Experts of a small language model.
Experts: 1536 GELU neurons an expert, 1 pick a token.
Below are experts of layer 7 (counted from 0) of a mixture-of-experts language model. Rows are named router (the router's row for the expert), up (a neuron's input weights, with its number) and show model dimensions 192-255. Each number is 200 + 20 x the weight over its row's rms, rounded and kept within 0 to 999.
Before each expert's rows: "mostly gets" lists some tokens that are sent to it at least half of the time. This comes from a sample of Wikipedia text that the model never trained on.

# expert 3
mostly gets: " his", " a", " he", " that", " their", " an"
router,188,167,232,194,191,201,202,184,190,226,220,208,204,202,198,180,224,182,195,186,198,227,191,224,189,203,140,211,207,156,206,211,231,200,204,187,190,175,205,191,195,188,186,196,228,217,203,198,182,185,217,199,190,184,192,212,205,199,213,184,213,204,196,199
up0,236,212,225,192,203,208,213,224,194,184,204,228,203,202,183,189,210,209,194,249,226,191,194,188,193,202,200,207,200,186,230,180,189,166,206,192,216,215,208,189,220,185,171,205,153,213,184,200,195,212,166,177,172,192,191,204,191,197,174,225,149,184,225,219
up1,199,178,188,182,171,238,212,205,223,196,232,196,201,214,185,184,239,254,125,197,190,177,192,186,206,191,214,224,224,208,220,187,190,219,201,200,183,230,200,188,170,171,177,201,193,193,189,175,208,208,196,233,181,182,177,174,233,185,190,177,220,226,168,230
up2,194,177,209,205,212,169,205,180,203,222,195,211,168,232,208,166,203,216,180,206,222,206,189,210,191,207,186,221,190,199,182,148,197,216,179,204,218,233,182,188,243,216,233,165,203,227,199,204,188,220,194,187,210,197,167,218,210,166,194,200,219,244,181,189
up3,205,192,215,190,188,195,189,199,186,174,218,199,202,182,220,193,220,204,174,245,221,188,192,213,198,221,193,202,188,223,201,186,238,222,226,209,197,172,191,213,239,197,156,181,200,172,229,183,209,191,198,173,184,174,199,172,220,174,220,208,194,176,227,207
up4,171,242,168,217,179,221,201,225,194,217,204,206,184,196,203,199,185,181,197,225,219,214,214,164,189,231,226,206,197,225,161,222,183,182,187,158,190,181,206,234,168,199,195,178,203,214,183,182,196,184,209,207,211,223,185,209,139,203,194,223,201,191,174,158
up5,192,212,186,204,195,214,248,235,198,197,196,169,218,201,193,184,207,182,224,166,200,199,204,207,170,202,156,185,208,202,189,167,195,183,210,215,200,195,185,216,235,224,218,208,171,186,219,257,209,179,180,177,171,187,182,219,220,218,202,183,169,188,182,170
up6,228,207,223,197,218,211,185,194,221,154,236,201,209,205,189,185,182,201,181,228,211,168,177,191,177,198,180,173,178,175,195,187,194,204,197,181,201,223,219,225,238,173,218,194,194,169,220,157,171,215,207,186,183,220,235,200,189,206,215,212,241,213,169,202
up7,214,162,199,209,185,210,172,189,173,186,218,216,203,209,184,192,166,190,184,249,182,195,199,201,169,225,181,222,226,204,205,212,230,207,176,202,219,160,205,201,219,205,182,198,205,191,198,170,197,229,244,200,197,242,214,212,163,202,187,166,196,207,219,205
up8,184,197,192,216,193,233,217,261,227,227,204,210,173,199,195,187,223,222,201,150,203,194,214,232,202,185,189,193,213,197,226,214,198,190,195,221,170,223,198,182,239,183,188,216,180,191,189,190,253,205,176,224,190,214,198,199,219,174,217,233,158,193,147,197
up9,190,235,197,174,204,193,227,172,196,149,169,191,194,194,204,192,210,204,194,195,205,193,206,236,178,155,210,186,208,216,186,187,211,201,196,224,179,240,198,198,198,188,173,167,197,229,178,223,199,203,199,171,228,215,175,196,205,228,202,196,177,209,193,194
up10,190,187,232,243,189,186,208,192,175,233,228,237,185,205,210,228,194,202,170,193,203,234,201,217,195,195,205,210,179,215,171,226,192,214,216,170,184,182,213,254,236,198,210,196,229,213,190,205,201,176,161,210,213,209,203,207,202,217,248,194,209,206,203,194
up11,189,194,216,201,225,195,256,234,183,213,208,207,174,215,187,209,135,172,172,186,189,202,203,223,218,207,214,206,180,184,237,194,216,192,182,208,178,208,167,222,216,193,203,187,221,194,214,209,218,176,192,182,238,204,218,192,199,214,202,186,176,232,207,201
up12,203,216,187,230,174,206,213,203,228,165,169,183,198,163,198,204,214,162,211,200,216,223,187,174,223,203,214,208,211,234,218,179,219,202,195,202,213,220,189,160,169,206,158,206,228,181,198,197,188,208,167,169,240,197,169,184,212,133,253,191,183,210,198,199
up13,212,143,211,221,187,205,201,205,160,203,191,188,223,189,179,183,187,193,195,179,226,168,232,227,210,186,193,200,204,173,234,206,201,221,220,158,212,187,211,185,218,202,159,202,177,198,213,228,178,177,203,209,226,198,216,197,231,194,152,173,224,178,187,218
up14,180,171,207,216,204,181,209,165,199,243,243,201,175,213,181,175,223,190,179,170,193,204,218,187,179,222,188,184,186,245,218,202,210,232,193,196,211,200,192,164,228,237,195,203,221,166,221,221,265,217,212,215,210,188,182,209,205,224,181,218,190,214,212,176
up15,204,197,188,199,188,171,238,190,207,205,227,223,213,218,250,179,241,201,210,206,200,195,182,194,221,200,194,229,200,208,199,185,212,246,188,175,211,208,196,184,183,203,204,205,180,213,166,206,203,190,220,198,174,209,152,218,204,164,238,231,183,190,183,224
up16,188,204,217,160,167,179,179,205,205,160,200,239,201,208,195,192,235,216,212,147,215,185,210,186,187,174,209,189,189,191,156,217,217,176,224,197,206,203,204,171,226,207,214,181,214,203,184,187,208,203,234,177,196,196,213,157,209,187,197,172,207,195,197,198
up17,215,206,199,173,219,242,197,224,186,213,199,178,200,194,194,163,191,201,203,187,196,202,214,219,180,262,187,178,202,166,202,187,207,207,231,200,182,167,185,185,231,223,193,238,151,177,204,203,195,179,211,206,199,202,187,216,162,173,207,190,229,181,180,191
up18,207,194,197,212,179,190,192,188,227,213,221,184,227,205,206,188,209,206,173,197,206,171,214,190,217,214,190,230,201,226,188,208,162,185,227,201,213,184,197,190,188,166,165,170,212,188,213,201,205,197,202,189,197,197,193,254,223,187,236,224,181,212,229,202
up19,212,190,198,192,178,157,203,219,227,182,184,189,181,192,204,212,209,219,211,249,190,209,201,190,217,182,190,199,190,194,215,202,201,200,218,210,174,222,177,192,190,172,198,198,190,184,187,206,214,183,191,244,191,183,167,198,192,191,196,187,202,195,201,204
up20,227,195,227,199,214,220,178,189,231,192,252,170,183,188,172,206,209,188,213,198,202,228,159,175,220,177,192,214,207,180,215,213,209,191,205,212,188,178,174,199,175,228,202,215,205,210,202,182,215,230,212,196,213,190,235,177,223,188,202,212,168,216,236,228
up21,195,191,233,205,208,210,185,172,199,241,198,228,237,216,161,193,193,216,178,195,231,198,213,212,197,187,194,238,207,217,210,186,215,175,159,182,229,207,196,187,197,181,226,201,187,159,204,180,231,202,171,174,158,241,222,226,200,180,190,188,218,178,214,164
up22,224,193,212,192,218,188,190,206,202,192,208,220,188,218,209,198,178,203,266,219,184,217,176,216,185,183,206,170,165,196,202,209,213,224,168,177,207,196,198,196,182,218,226,207,167,159,210,195,192,206,202,196,198,180,171,184,208,188,217,206,218,207,218,187
up23,192,192,198,202,181,219,207,220,227,158,224,176,190,185,207,141,212,248,197,177,242,185,159,227,187,193,182,194,190,210,162,186,164,180,226,228,178,209,199,199,198,196,210,219,162,229,196,216,184,210,196,181,175,195,186,244,210,189,209,224,195,194,219,182
up24,203,177,213,200,219,193,195,205,193,205,220,191,176,218,211,214,208,203,208,205,204,206,195,184,216,192,216,234,179,209,205,190,243,209,218,205,223,206,228,192,230,200,205,180,205,205,195,196,220,187,204,208,249,189,202,210,192,206,181,191,173,198,207,198
up25,206,215,179,170,191,146,231,191,201,173,196,188,213,159,203,178,222,222,223,197,206,210,209,222,179,182,190,210,203,190,174,181,187,203,191,173,230,189,179,201,174,215,173,180,184,198,210,196,199,225,177,224,170,215,167,209,197,194,199,186,182,189,213,168

# expert 1
mostly gets: "°", " ==", "″", "′", " ft", " ==="
router,195,200,200,183,206,182,190,201,208,168,222,171,215,182,246,231,194,179,201,209,228,189,200,185,201,185,159,207,184,141,184,185,240,215,205,180,206,201,211,197,202,210,178,173,159,229,205,196,233,165,184,212,211,191,181,201,183,190,215,213,193,219,193,200
up0,178,203,207,198,177,203,186,197,202,171,221,236,189,175,186,197,188,167,226,207,224,233,188,207,219,172,204,189,200,222,229,204,187,225,221,166,183,204,219,201,217,212,156,175,193,209,213,229,218,216,166,222,206,207,187,209,196,198,184,176,175,207,219,207
up1,183,240,195,226,193,174,194,191,208,229,190,194,192,201,217,204,155,216,190,173,175,188,209,170,205,182,192,212,197,184,192,225,243,195,173,196,215,189,193,226,194,190,215,217,202,207,197,211,212,172,183,148,236,186,185,242,185,198,230,209,218,231,208,215
up2,186,207,194,219,229,193,198,183,233,192,198,175,203,219,182,213,215,193,217,200,196,179,203,246,177,212,204,182,207,212,199,204,205,198,209,219,194,187,186,200,182,213,240,204,190,204,163,222,206,195,217,164,236,190,201,183,227,204,208,209,202,202,189,187
up3,224,194,193,169,201,166,180,209,234,242,180,199,208,187,216,214,184,189,173,205,192,191,199,201,196,200,216,174,182,179,203,189,215,200,186,197,246,200,210,235,193,230,207,213,240,190,168,178,142,177,205,219,217,194,183,230,214,203,173,191,198,206,161,174
up4,204,153,217,190,198,217,205,220,218,194,216,164,239,173,178,216,193,196,218,210,195,187,141,174,187,209,225,189,213,198,200,195,205,216,203,222,190,187,185,193,236,243,176,197,187,188,199,202,191,198,201,159,214,168,218,223,179,198,188,228,232,209,199,144
up5,185,195,204,213,189,205,235,181,196,184,227,239,199,180,170,183,168,211,225,191,228,215,210,187,225,211,198,185,218,196,220,203,210,196,202,172,232,193,195,198,215,185,204,193,180,222,188,244,199,223,197,167,210,151,207,160,184,225,151,180,164,203,215,222
up6,208,210,213,223,222,194,181,188,178,178,204,191,172,231,207,204,220,188,211,186,172,225,223,195,226,213,186,264,190,185,213,245,221,192,196,208,181,192,179,199,201,233,227,161,207,186,210,204,210,189,211,189,187,208,212,166,208,202,185,212,194,180,183,222
up7,228,199,206,187,181,208,209,181,183,173,228,213,202,166,189,192,198,217,215,190,211,193,183,155,222,203,221,174,231,191,193,213,180,206,183,193,181,157,218,213,210,189,211,201,205,210,206,213,177,213,203,172,178,187,162,155,182,218,143,211,226,189,173,205
up8,217,187,208,188,194,180,237,202,210,214,244,208,215,217,179,219,192,196,179,202,217,206,189,165,195,195,195,197,187,216,190,196,209,185,154,178,183,198,202,196,189,210,205,203,209,185,170,240,204,215,207,191,185,223,228,237,194,193,215,212,199,238,210,175
up9,233,189,179,168,189,219,189,205,203,173,205,202,201,219,186,200,193,204,198,227,185,202,155,226,235,245,206,217,162,183,184,193,180,199,179,186,175,188,209,235,163,173,186,186,203,186,218,207,198,197,187,178,206,217,183,211,200,203,218,204,152,185,181,204
up10,166,250,200,166,156,173,179,234,175,187,203,219,210,220,193,208,164,192,237,202,225,188,209,203,201,197,199,256,218,195,216,209,187,177,221,221,214,182,220,190,173,224,202,167,194,209,207,200,204,230,180,212,214,191,223,207,190,245,162,191,156,178,205,224
up11,172,239,172,163,188,193,210,190,191,211,192,193,203,183,233,187,201,187,201,188,185,218,184,200,206,168,194,181,232,165,184,178,195,235,179,169,160,167,177,226,219,209,163,204,191,212,171,237,213,186,212,189,205,179,221,206,233,214,211,222,262,230,178,171
up12,205,214,242,188,173,223,219,204,194,207,198,199,205,208,173,215,204,190,211,216,197,190,204,169,183,201,189,192,207,176,192,204,262,172,193,202,201,187,201,189,224,207,207,219,215,196,186,178,203,231,237,212,190,188,190,187,207,207,176,223,169,182,169,169
up13,203,203,206,197,173,198,219,192,177,181,208,208,210,223,161,160,169,211,210,199,197,240,187,227,189,188,180,207,209,208,194,202,187,198,199,198,193,178,171,237,195,189,182,191,173,234,197,188,172,201,205,207,249,229,201,193,184,171,199,244,196,220,180,209
up14,227,181,231,199,199,164,225,203,205,199,174,178,208,189,195,206,189,196,224,178,183,217,201,219,163,237,196,197,218,213,201,195,199,185,189,173,189,203,218,192,212,207,198,223,205,173,197,249,189,187,190,161,185,209,208,190,200,210,212,204,215,180,181,182
up15,209,219,171,193,199,173,200,169,209,202,176,185,216,180,193,168,166,159,192,215,211,185,179,206,185,188,211,189,239,212,173,197,218,197,201,205,180,173,220,214,177,189,183,180,223,204,203,212,219,175,170,175,205,233,192,221,193,196,167,196,195,171,195,187
up16,185,222,199,182,215,180,215,226,184,221,209,227,192,212,205,206,215,154,235,239,186,205,205,214,188,195,219,209,199,190,197,224,181,172,194,223,165,238,149,169,172,207,215,245,210,170,206,221,205,218,200,163,206,213,247,190,217,193,184,195,191,223,170,207
up17,209,187,202,165,206,193,226,209,193,194,205,156,207,201,222,201,252,135,205,215,227,174,202,203,210,199,197,203,199,192,172,214,219,220,197,217,194,205,201,214,203,205,198,178,199,194,202,179,213,214,198,230,209,209,202,206,211,218,199,251,193,208,212,204
up18,200,187,191,226,198,205,168,197,183,184,193,185,206,185,212,239,164,186,216,221,209,163,216,212,200,178,196,205,178,207,184,189,171,229,201,193,210,203,208,150,202,184,196,181,165,198,200,174,226,193,204,171,227,207,186,203,187,185,183,216,204,238,212,218
up19,218,183,181,207,236,208,169,176,217,181,216,181,204,213,186,186,186,237,195,191,186,180,173,189,194,179,191,215,232,208,221,206,211,196,191,206,167,200,199,193,207,189,161,204,198,173,222,195,213,160,168,199,215,199,196,198,194,184,217,230,202,191,171,190
up20,203,213,160,222,221,217,210,217,207,203,193,157,218,203,205,233,155,216,216,188,234,179,193,188,211,216,194,165,232,182,178,180,228,196,183,226,231,155,157,183,254,168,197,160,211,203,202,236,214,196,187,172,173,179,203,233,199,179,214,210,196,210,151,177
up21,191,183,202,200,208,239,174,192,184,210,230,221,176,197,213,241,158,200,200,195,192,173,178,187,209,189,199,211,182,219,150,170,193,185,216,235,216,204,207,225,199,234,180,187,186,198,208,186,215,218,179,195,176,177,206,189,189,180,174,156,215,213,209,198
up22,184,224,147,187,197,210,179,206,248,161,194,186,202,183,155,163,225,226,221,194,205,184,244,236,192,228,181,172,204,203,192,197,199,180,192,242,197,205,178,208,205,171,203,186,191,197,206,211,182,231,202,218,192,196,216,191,200,198,165,208,219,207,212,182
up23,213,202,185,182,200,189,214,202,208,199,174,212,217,251,231,225,212,201,205,199,184,186,216,244,208,204,208,223,184,205,192,201,220,243,217,207,191,201,218,179,209,170,177,166,207,202,212,221,167,196,189,206,231,188,193,182,181,191,230,191,192,190,214,168
up24,187,175,215,162,206,158,211,199,224,204,217,158,157,158,188,205,240,187,194,195,209,190,168,169,168,198,184,199,198,200,225,202,171,232,202,198,206,245,208,207,188,228,195,204,182,195,182,214,194,184,191,182,227,189,209,203,207,227,188,210,226,205,193,171
up25,181,184,219,194,196,199,222,144,189,215,191,190,181,214,182,223,187,180,239,216,189,193,214,230,185,228,209,187,205,205,183,202,205,198,245,194,231,190,197,199,260,226,219,218,200,242,207,198,207,192,195,193,181,209,208,202,221,176,171,215,226,224,206,202

# expert 2
mostly gets: " 2022", " York", " 2014", " 2007", " August", " 2015"
router,190,197,218,162,208,208,211,209,159,176,214,201,202,209,226,194,249,199,170,199,174,191,209,221,219,206,168,209,221,190,193,205,203,212,223,205,189,194,207,212,201,193,223,165,186,193,166,173,184,194,186,183,188,177,198,233,167,195,202,194,200,233,212,207
up0,219,223,225,209,181,225,169,198,248,188,209,157,210,214,201,209,200,191,184,209,175,209,215,205,196,194,163,166,218,217,202,198,216,215,205,189,225,192,169,203,202,190,203,202,194,176,204,179,196,178,162,160,196,185,188,228,199,160,176,191,208,204,222,207
up1,200,180,154,224,192,225,209,208,191,168,227,193,200,199,147,194,186,179,212,238,179,223,179,191,191,161,181,212,200,181,208,194,215,195,181,187,200,187,220,188,242,158,219,203,224,189,199,155,190,179,163,188,222,216,236,220,218,215,215,218,161,182,190,179
up2,195,186,194,221,200,210,180,246,156,193,211,200,202,168,244,219,197,230,225,229,200,197,193,231,227,183,194,233,206,216,202,195,223,158,188,233,204,184,248,196,188,216,227,149,200,187,184,185,218,195,189,180,213,195,208,188,185,183,174,179,196,199,217,222
up3,215,195,193,211,180,199,221,217,191,158,204,195,197,185,230,168,187,190,192,196,214,218,186,188,208,216,186,206,221,188,164,227,205,177,184,159,192,220,173,195,173,200,218,207,199,208,218,207,241,213,207,211,197,193,161,176,193,190,212,215,208,199,161,180
up4,207,190,206,191,148,221,219,216,185,223,186,226,191,174,182,181,195,196,198,189,159,179,221,234,233,218,176,210,200,231,212,200,179,190,171,187,175,163,215,201,205,254,191,205,227,170,181,209,184,244,156,219,158,187,182,171,175,211,189,208,211,203,208,234
up5,213,189,248,163,175,206,174,209,223,161,207,197,200,208,215,192,192,213,192,183,213,161,179,203,195,209,189,192,207,201,187,204,166,215,241,210,181,228,213,204,245,197,188,179,192,178,204,191,208,169,182,195,226,190,151,247,175,199,220,154,213,220,198,177
up6,192,208,202,178,202,191,198,221,184,199,194,162,215,226,181,208,216,249,199,203,250,205,182,163,210,189,213,210,169,173,164,192,181,225,190,254,236,208,222,221,203,199,181,180,174,233,209,197,218,204,203,193,170,216,199,235,203,223,219,194,181,213,207,193
up7,227,188,211,235,188,194,168,182,182,162,177,221,205,227,215,187,226,229,194,233,199,236,249,230,227,185,205,191,198,198,191,201,222,179,254,198,178,196,169,222,216,192,179,154,203,203,208,241,191,193,197,208,205,250,195,234,181,185,171,221,147,163,205,221
up8,214,227,218,183,213,259,217,216,172,201,196,198,217,186,182,218,193,169,234,209,189,197,183,232,204,179,208,205,200,191,179,231,187,191,187,182,190,182,190,183,192,193,161,205,183,192,231,244,175,217,219,189,168,201,212,211,197,207,186,220,178,190,174,199
up9,213,203,159,181,199,194,223,171,175,201,193,167,185,225,163,215,204,187,225,230,193,213,212,213,207,206,212,233,152,195,197,178,216,234,237,203,195,166,205,174,204,181,197,149,235,197,178,227,233,218,186,205,172,177,176,191,192,241,207,173,159,174,203,208
up10,192,191,170,202,207,198,212,184,241,212,186,205,194,185,230,178,231,193,187,189,239,160,209,230,225,176,183,184,186,170,222,218,180,206,190,185,209,174,206,212,174,235,200,220,177,249,207,198,183,168,205,226,177,149,178,193,188,165,184,214,207,232,209,194
up11,218,202,192,229,208,196,180,251,161,211,212,255,214,173,211,170,212,189,200,212,213,214,183,194,168,161,171,201,199,182,208,179,188,184,213,197,215,232,177,192,190,217,191,182,172,218,202,209,213,208,199,180,220,188,171,198,209,212,193,190,222,213,244,220
up12,219,225,183,192,226,184,176,188,178,179,190,231,197,196,217,215,207,217,188,171,244,220,146,219,225,186,186,191,217,213,219,170,193,229,228,179,220,202,223,190,210,185,180,197,204,174,238,180,170,184,178,203,211,207,219,220,189,176,211,194,213,186,198,206
up13,187,194,216,223,207,217,241,204,209,175,229,182,193,237,203,175,232,213,218,198,190,206,220,192,192,210,221,210,190,244,202,211,237,224,187,202,196,203,228,201,196,174,217,199,206,205,214,180,217,214,195,155,162,187,210,223,235,195,182,205,210,198,215,200
up14,184,152,199,222,232,185,251,236,227,187,175,210,197,211,230,183,184,225,166,208,213,201,225,204,204,213,209,210,194,170,188,187,180,189,185,219,206,220,226,186,221,235,192,179,172,196,189,213,188,235,226,193,194,180,187,199,176,207,231,201,189,173,201,227
up15,176,227,217,202,190,183,215,172,205,184,220,182,198,193,206,177,234,198,216,192,196,205,196,208,192,218,251,175,189,202,194,210,160,189,194,144,225,213,189,240,190,201,228,208,194,219,180,214,206,212,200,202,218,202,187,207,221,184,187,217,222,208,220,218
up16,215,187,227,205,197,158,212,209,189,146,187,223,188,173,205,231,178,231,179,219,209,168,192,236,203,203,186,222,207,223,195,205,178,185,214,184,178,195,192,182,188,197,159,182,193,210,197,167,203,186,199,209,235,188,203,216,250,220,196,249,212,196,193,188
up17,207,185,212,205,234,181,176,229,185,204,208,228,163,209,191,204,201,216,194,182,221,205,181,164,212,195,175,210,177,188,182,167,196,214,205,222,205,200,188,232,157,202,205,205,201,200,164,210,202,190,193,233,209,247,177,192,178,211,201,204,199,210,202,172
up18,177,203,192,141,221,232,195,217,213,222,224,216,182,203,193,192,167,205,200,226,166,225,192,200,184,217,205,217,210,213,217,197,168,191,188,202,184,189,229,208,213,186,205,205,232,195,191,186,196,185,166,216,165,176,175,199,213,206,200,190,203,211,204,206
up19,197,205,199,157,230,210,170,224,191,226,222,214,183,212,198,237,184,212,194,208,196,213,236,203,192,210,231,186,192,178,202,177,209,196,199,178,179,196,166,220,162,202,230,195,238,252,184,200,179,194,187,229,217,170,174,220,238,225,207,226,200,213,192,172
up20,178,209,178,218,197,214,197,205,218,200,202,262,232,208,190,180,189,209,165,194,219,230,167,175,211,227,204,202,185,164,215,182,213,171,217,195,225,183,196,195,193,193,185,206,194,234,205,232,161,208,205,201,172,207,217,189,189,222,180,191,202,189,204,203
up21,177,188,176,207,202,198,214,193,202,230,206,201,209,166,214,218,187,210,206,211,202,246,196,222,186,177,200,176,200,212,189,186,164,187,194,208,208,237,164,173,195,179,226,194,213,221,221,211,203,176,219,223,184,233,188,220,225,170,180,194,202,207,208,171
up22,194,208,200,205,183,218,198,240,208,181,202,173,196,164,198,226,197,198,213,211,190,183,217,179,169,221,206,184,186,168,242,238,196,238,215,204,180,197,199,196,216,168,188,166,222,228,179,226,190,205,190,177,210,199,196,197,220,215,207,217,193,206,168,165
up23,163,209,182,196,188,208,190,226,256,198,202,229,211,200,208,230,222,201,203,209,198,198,187,180,227,214,200,178,223,213,198,191,202,226,198,183,191,178,212,175,224,182,202,169,166,164,192,190,197,208,207,234,201,245,214,198,208,205,175,200,221,182,155,250
up24,164,206,211,190,191,198,217,187,206,180,219,239,198,184,189,186,185,208,196,196,191,199,190,239,219,190,192,226,231,180,220,191,228,184,195,207,197,194,217,178,180,167,203,195,193,212,213,199,231,206,189,231,219,233,197,189,227,182,187,188,194,174,246,180
up25,190,191,209,226,168,200,189,203,208,210,192,216,210,198,179,205,197,209,202,200,206,204,210,211,186,234,220,188,152,186,186,199,198,158,198,221,205,213,194,195,235,181,229,217,188,199,206,182,234,198,217,187,211,171,199,186,212,170,181,162,211,186,225,227

# expert 0
mostly gets: "os", "ot", "et", "oc", "on", "um"
router,200,203,179,232,171,213,216,182,189,176,182,217,188,197,192,176,171,206,224,151,206,202,182,223,183,198,188,220,245,209,212,173,195,183,218,204,158,232,200,192,211,196,193,198,233,199,185,238,236,221,194,191,187,206,211,212,194,219,180,204,220,203,191,192
up0,178,195,166,195,180,219,211,214,201,196,193,177,205,186,193,218,179,203,226,216,222,200,228,187,193,218,215,202,208,208,200,223,203,201,170,207,189,196,224,214,207,178,196,177,187,235,210,209,248,206,189,218,172,233,206,173,209,239,177,207,206,193,196,187
up1,228,233,214,186,195,201,188,188,205,185,210,207,203,190,203,207,189,188,197,201,211,168,215,172,215,234,167,170,209,196,200,184,202,184,214,164,174,191,192,199,196,242,195,146,204,213,188,220,237,163,174,197,185,174,211,177,187,182,191,200,172,192,207,198
up2,205,190,174,197,210,218,168,207,216,186,183,162,231,211,176,188,217,211,228,213,221,186,181,208,205,226,190,214,193,229,181,206,201,232,192,176,193,186,208,190,207,195,197,191,188,191,199,188,187,172,195,186,196,228,182,221,180,248,177,204,205,219,216,223
up3,226,214,207,208,208,214,208,240,210,182,201,222,230,208,223,200,208,249,209,197,194,205,185,200,201,217,202,209,194,183,202,206,199,196,227,219,207,190,208,222,221,177,187,215,215,215,188,183,199,235,153,189,159,212,193,197,195,191,195,215,173,227,175,202
up4,182,190,178,215,182,205,168,240,213,210,196,187,184,210,181,182,189,208,235,207,191,237,178,195,202,201,197,220,198,177,216,237,241,190,194,196,202,215,202,184,215,179,214,186,221,197,177,257,232,194,210,209,206,184,170,247,226,233,173,207,210,192,160,179
up5,220,182,177,149,176,214,215,177,212,205,184,247,174,184,245,203,207,219,218,212,147,169,207,181,195,205,176,179,219,188,210,212,217,219,195,187,200,178,179,214,199,189,155,205,194,191,171,186,167,203,173,192,170,190,204,209,193,201,196,216,214,176,211,219
up6,173,212,186,186,176,203,205,231,225,226,203,224,179,204,220,189,211,191,189,188,213,208,207,215,191,175,164,191,201,186,194,226,219,199,182,214,179,231,209,211,215,203,186,190,165,213,215,242,201,190,208,208,215,216,201,168,223,206,177,230,249,208,203,204
up7,202,231,167,168,197,201,187,228,190,170,180,213,187,223,219,183,242,197,188,190,159,172,193,162,205,178,240,191,251,202,229,197,197,154,227,172,200,171,237,210,195,181,204,221,175,209,202,195,222,188,203,210,192,212,218,207,209,236,134,202,215,205,228,188
up8,215,219,148,137,192,215,198,198,210,205,164,201,164,235,215,218,182,181,197,184,188,236,174,163,225,232,201,202,224,230,178,204,201,225,183,211,237,233,209,178,210,205,182,178,204,234,148,196,227,198,192,185,200,172,225,192,201,222,193,191,205,215,189,186
up9,239,209,204,197,217,224,168,171,206,234,207,211,150,135,184,176,216,217,209,187,182,202,206,239,206,191,175,205,201,197,193,145,219,209,218,198,188,170,188,171,179,197,191,225,187,203,190,195,182,211,204,208,201,205,170,201,187,181,140,225,200,234,221,219
up10,191,192,171,184,200,204,164,209,178,210,191,198,210,212,222,181,171,212,202,173,218,173,181,213,197,152,195,188,203,221,171,191,215,192,213,193,188,213,195,192,158,247,182,172,186,169,190,194,214,198,204,204,204,155,251,217,221,178,214,216,189,188,190,143
up11,164,168,184,197,186,220,202,182,210,226,170,173,197,201,175,194,220,219,202,205,210,189,189,184,202,152,217,215,244,209,198,207,190,188,170,175,203,173,203,165,207,222,200,195,195,210,175,201,224,214,248,199,167,177,228,159,198,223,180,191,185,218,198,168
up12,206,222,200,230,184,225,199,174,195,200,188,177,196,191,173,221,179,185,172,196,187,216,184,190,175,233,158,198,179,212,223,193,213,202,203,205,148,171,211,226,196,228,215,161,181,176,198,192,228,198,196,199,180,199,211,154,184,237,167,213,166,192,187,201
up13,195,204,205,214,167,232,199,169,214,180,195,191,172,223,235,203,201,200,214,216,212,182,211,190,175,197,206,210,198,205,212,189,154,188,207,180,175,181,220,193,219,219,186,166,213,225,227,189,204,211,219,225,183,196,195,241,190,213,195,247,215,151,209,187
up14,231,213,208,212,214,211,228,232,217,218,207,197,215,188,183,184,189,184,181,175,172,207,194,211,237,188,183,219,206,205,237,191,198,199,221,213,186,218,226,195,202,202,178,228,209,168,202,214,224,178,201,194,186,191,214,224,220,234,223,213,185,205,206,173
up15,175,193,191,214,202,204,175,188,153,179,180,200,157,205,202,217,202,157,237,195,244,223,210,190,228,208,236,204,187,207,185,217,233,208,197,218,176,217,207,221,163,194,218,184,208,223,191,225,213,216,175,197,215,207,214,215,223,224,228,200,220,191,196,208
up16,202,179,192,170,235,205,227,186,167,196,195,207,193,174,201,209,184,202,171,202,223,230,174,204,216,209,248,205,173,216,183,236,175,206,214,229,206,188,237,198,194,195,196,204,199,193,203,240,167,197,217,217,200,225,150,190,173,181,181,162,191,236,193,196
up17,174,170,187,181,209,177,211,221,188,166,191,230,166,247,217,201,178,193,222,210,239,191,185,170,167,165,214,217,188,206,209,176,183,222,176,198,199,193,198,199,243,195,215,190,185,160,192,222,233,191,207,174,182,197,182,212,190,186,197,208,187,232,230,177
up18,221,163,213,218,191,217,186,203,209,166,203,200,204,211,223,173,182,185,196,193,198,186,186,218,176,209,193,178,237,211,181,219,181,277,202,209,150,206,170,177,204,184,222,213,187,198,203,227,200,203,187,227,179,213,190,226,193,180,179,223,191,183,192,201
up19,225,205,173,246,179,172,206,189,181,203,183,202,192,199,182,180,183,225,164,192,203,187,195,221,186,196,209,191,175,209,202,199,230,163,242,186,213,181,185,166,203,214,194,197,241,181,173,218,204,185,184,171,174,189,173,224,187,205,228,154,175,215,152,168
up20,201,230,158,209,168,224,224,217,199,207,216,218,194,191,199,226,205,210,247,188,166,191,178,206,199,236,203,211,226,170,218,242,233,209,174,162,182,185,199,211,210,223,206,229,211,194,184,194,186,194,177,216,186,194,199,182,194,205,202,154,177,192,175,205
up21,177,233,208,187,188,221,180,168,198,242,231,224,210,266,195,197,175,204,182,182,209,197,215,165,220,193,204,159,200,215,203,208,208,197,201,199,228,224,192,180,233,178,166,186,165,179,189,192,183,195,207,171,188,186,209,186,227,187,194,177,206,205,233,182
up22,215,189,185,199,192,202,219,166,186,185,199,186,211,203,205,191,201,194,233,188,219,190,203,214,200,204,218,189,240,194,181,181,230,210,249,204,223,185,223,223,217,192,216,160,199,223,234,198,198,200,219,178,192,199,190,213,212,215,183,208,201,193,192,209
up23,201,215,208,202,230,186,210,182,179,189,184,214,204,237,247,213,191,213,211,232,221,178,229,207,221,167,199,212,187,210,235,213,220,227,221,197,205,226,221,160,215,179,166,213,218,209,192,204,209,245,212,207,225,210,189,197,198,201,194,217,181,228,204,215
up24,219,175,180,198,181,207,213,198,193,196,148,221,188,192,154,229,186,214,236,202,227,226,192,213,175,214,217,245,205,192,230,212,199,204,227,206,199,192,180,229,188,199,181,217,232,196,206,208,207,191,184,199,207,204,180,217,222,279,180,206,204,245,201,216
up25,219,178,212,199,180,181,225,210,205,215,174,203,196,242,209,183,206,221,186,171,188,201,189,182,174,166,218,211,216,198,182,192,212,218,199,195,163,165,186,191,211,225,209,193,204,162,175,166,191,191,164,197,211,186,197,178,210,179,160,175,176,198,164,188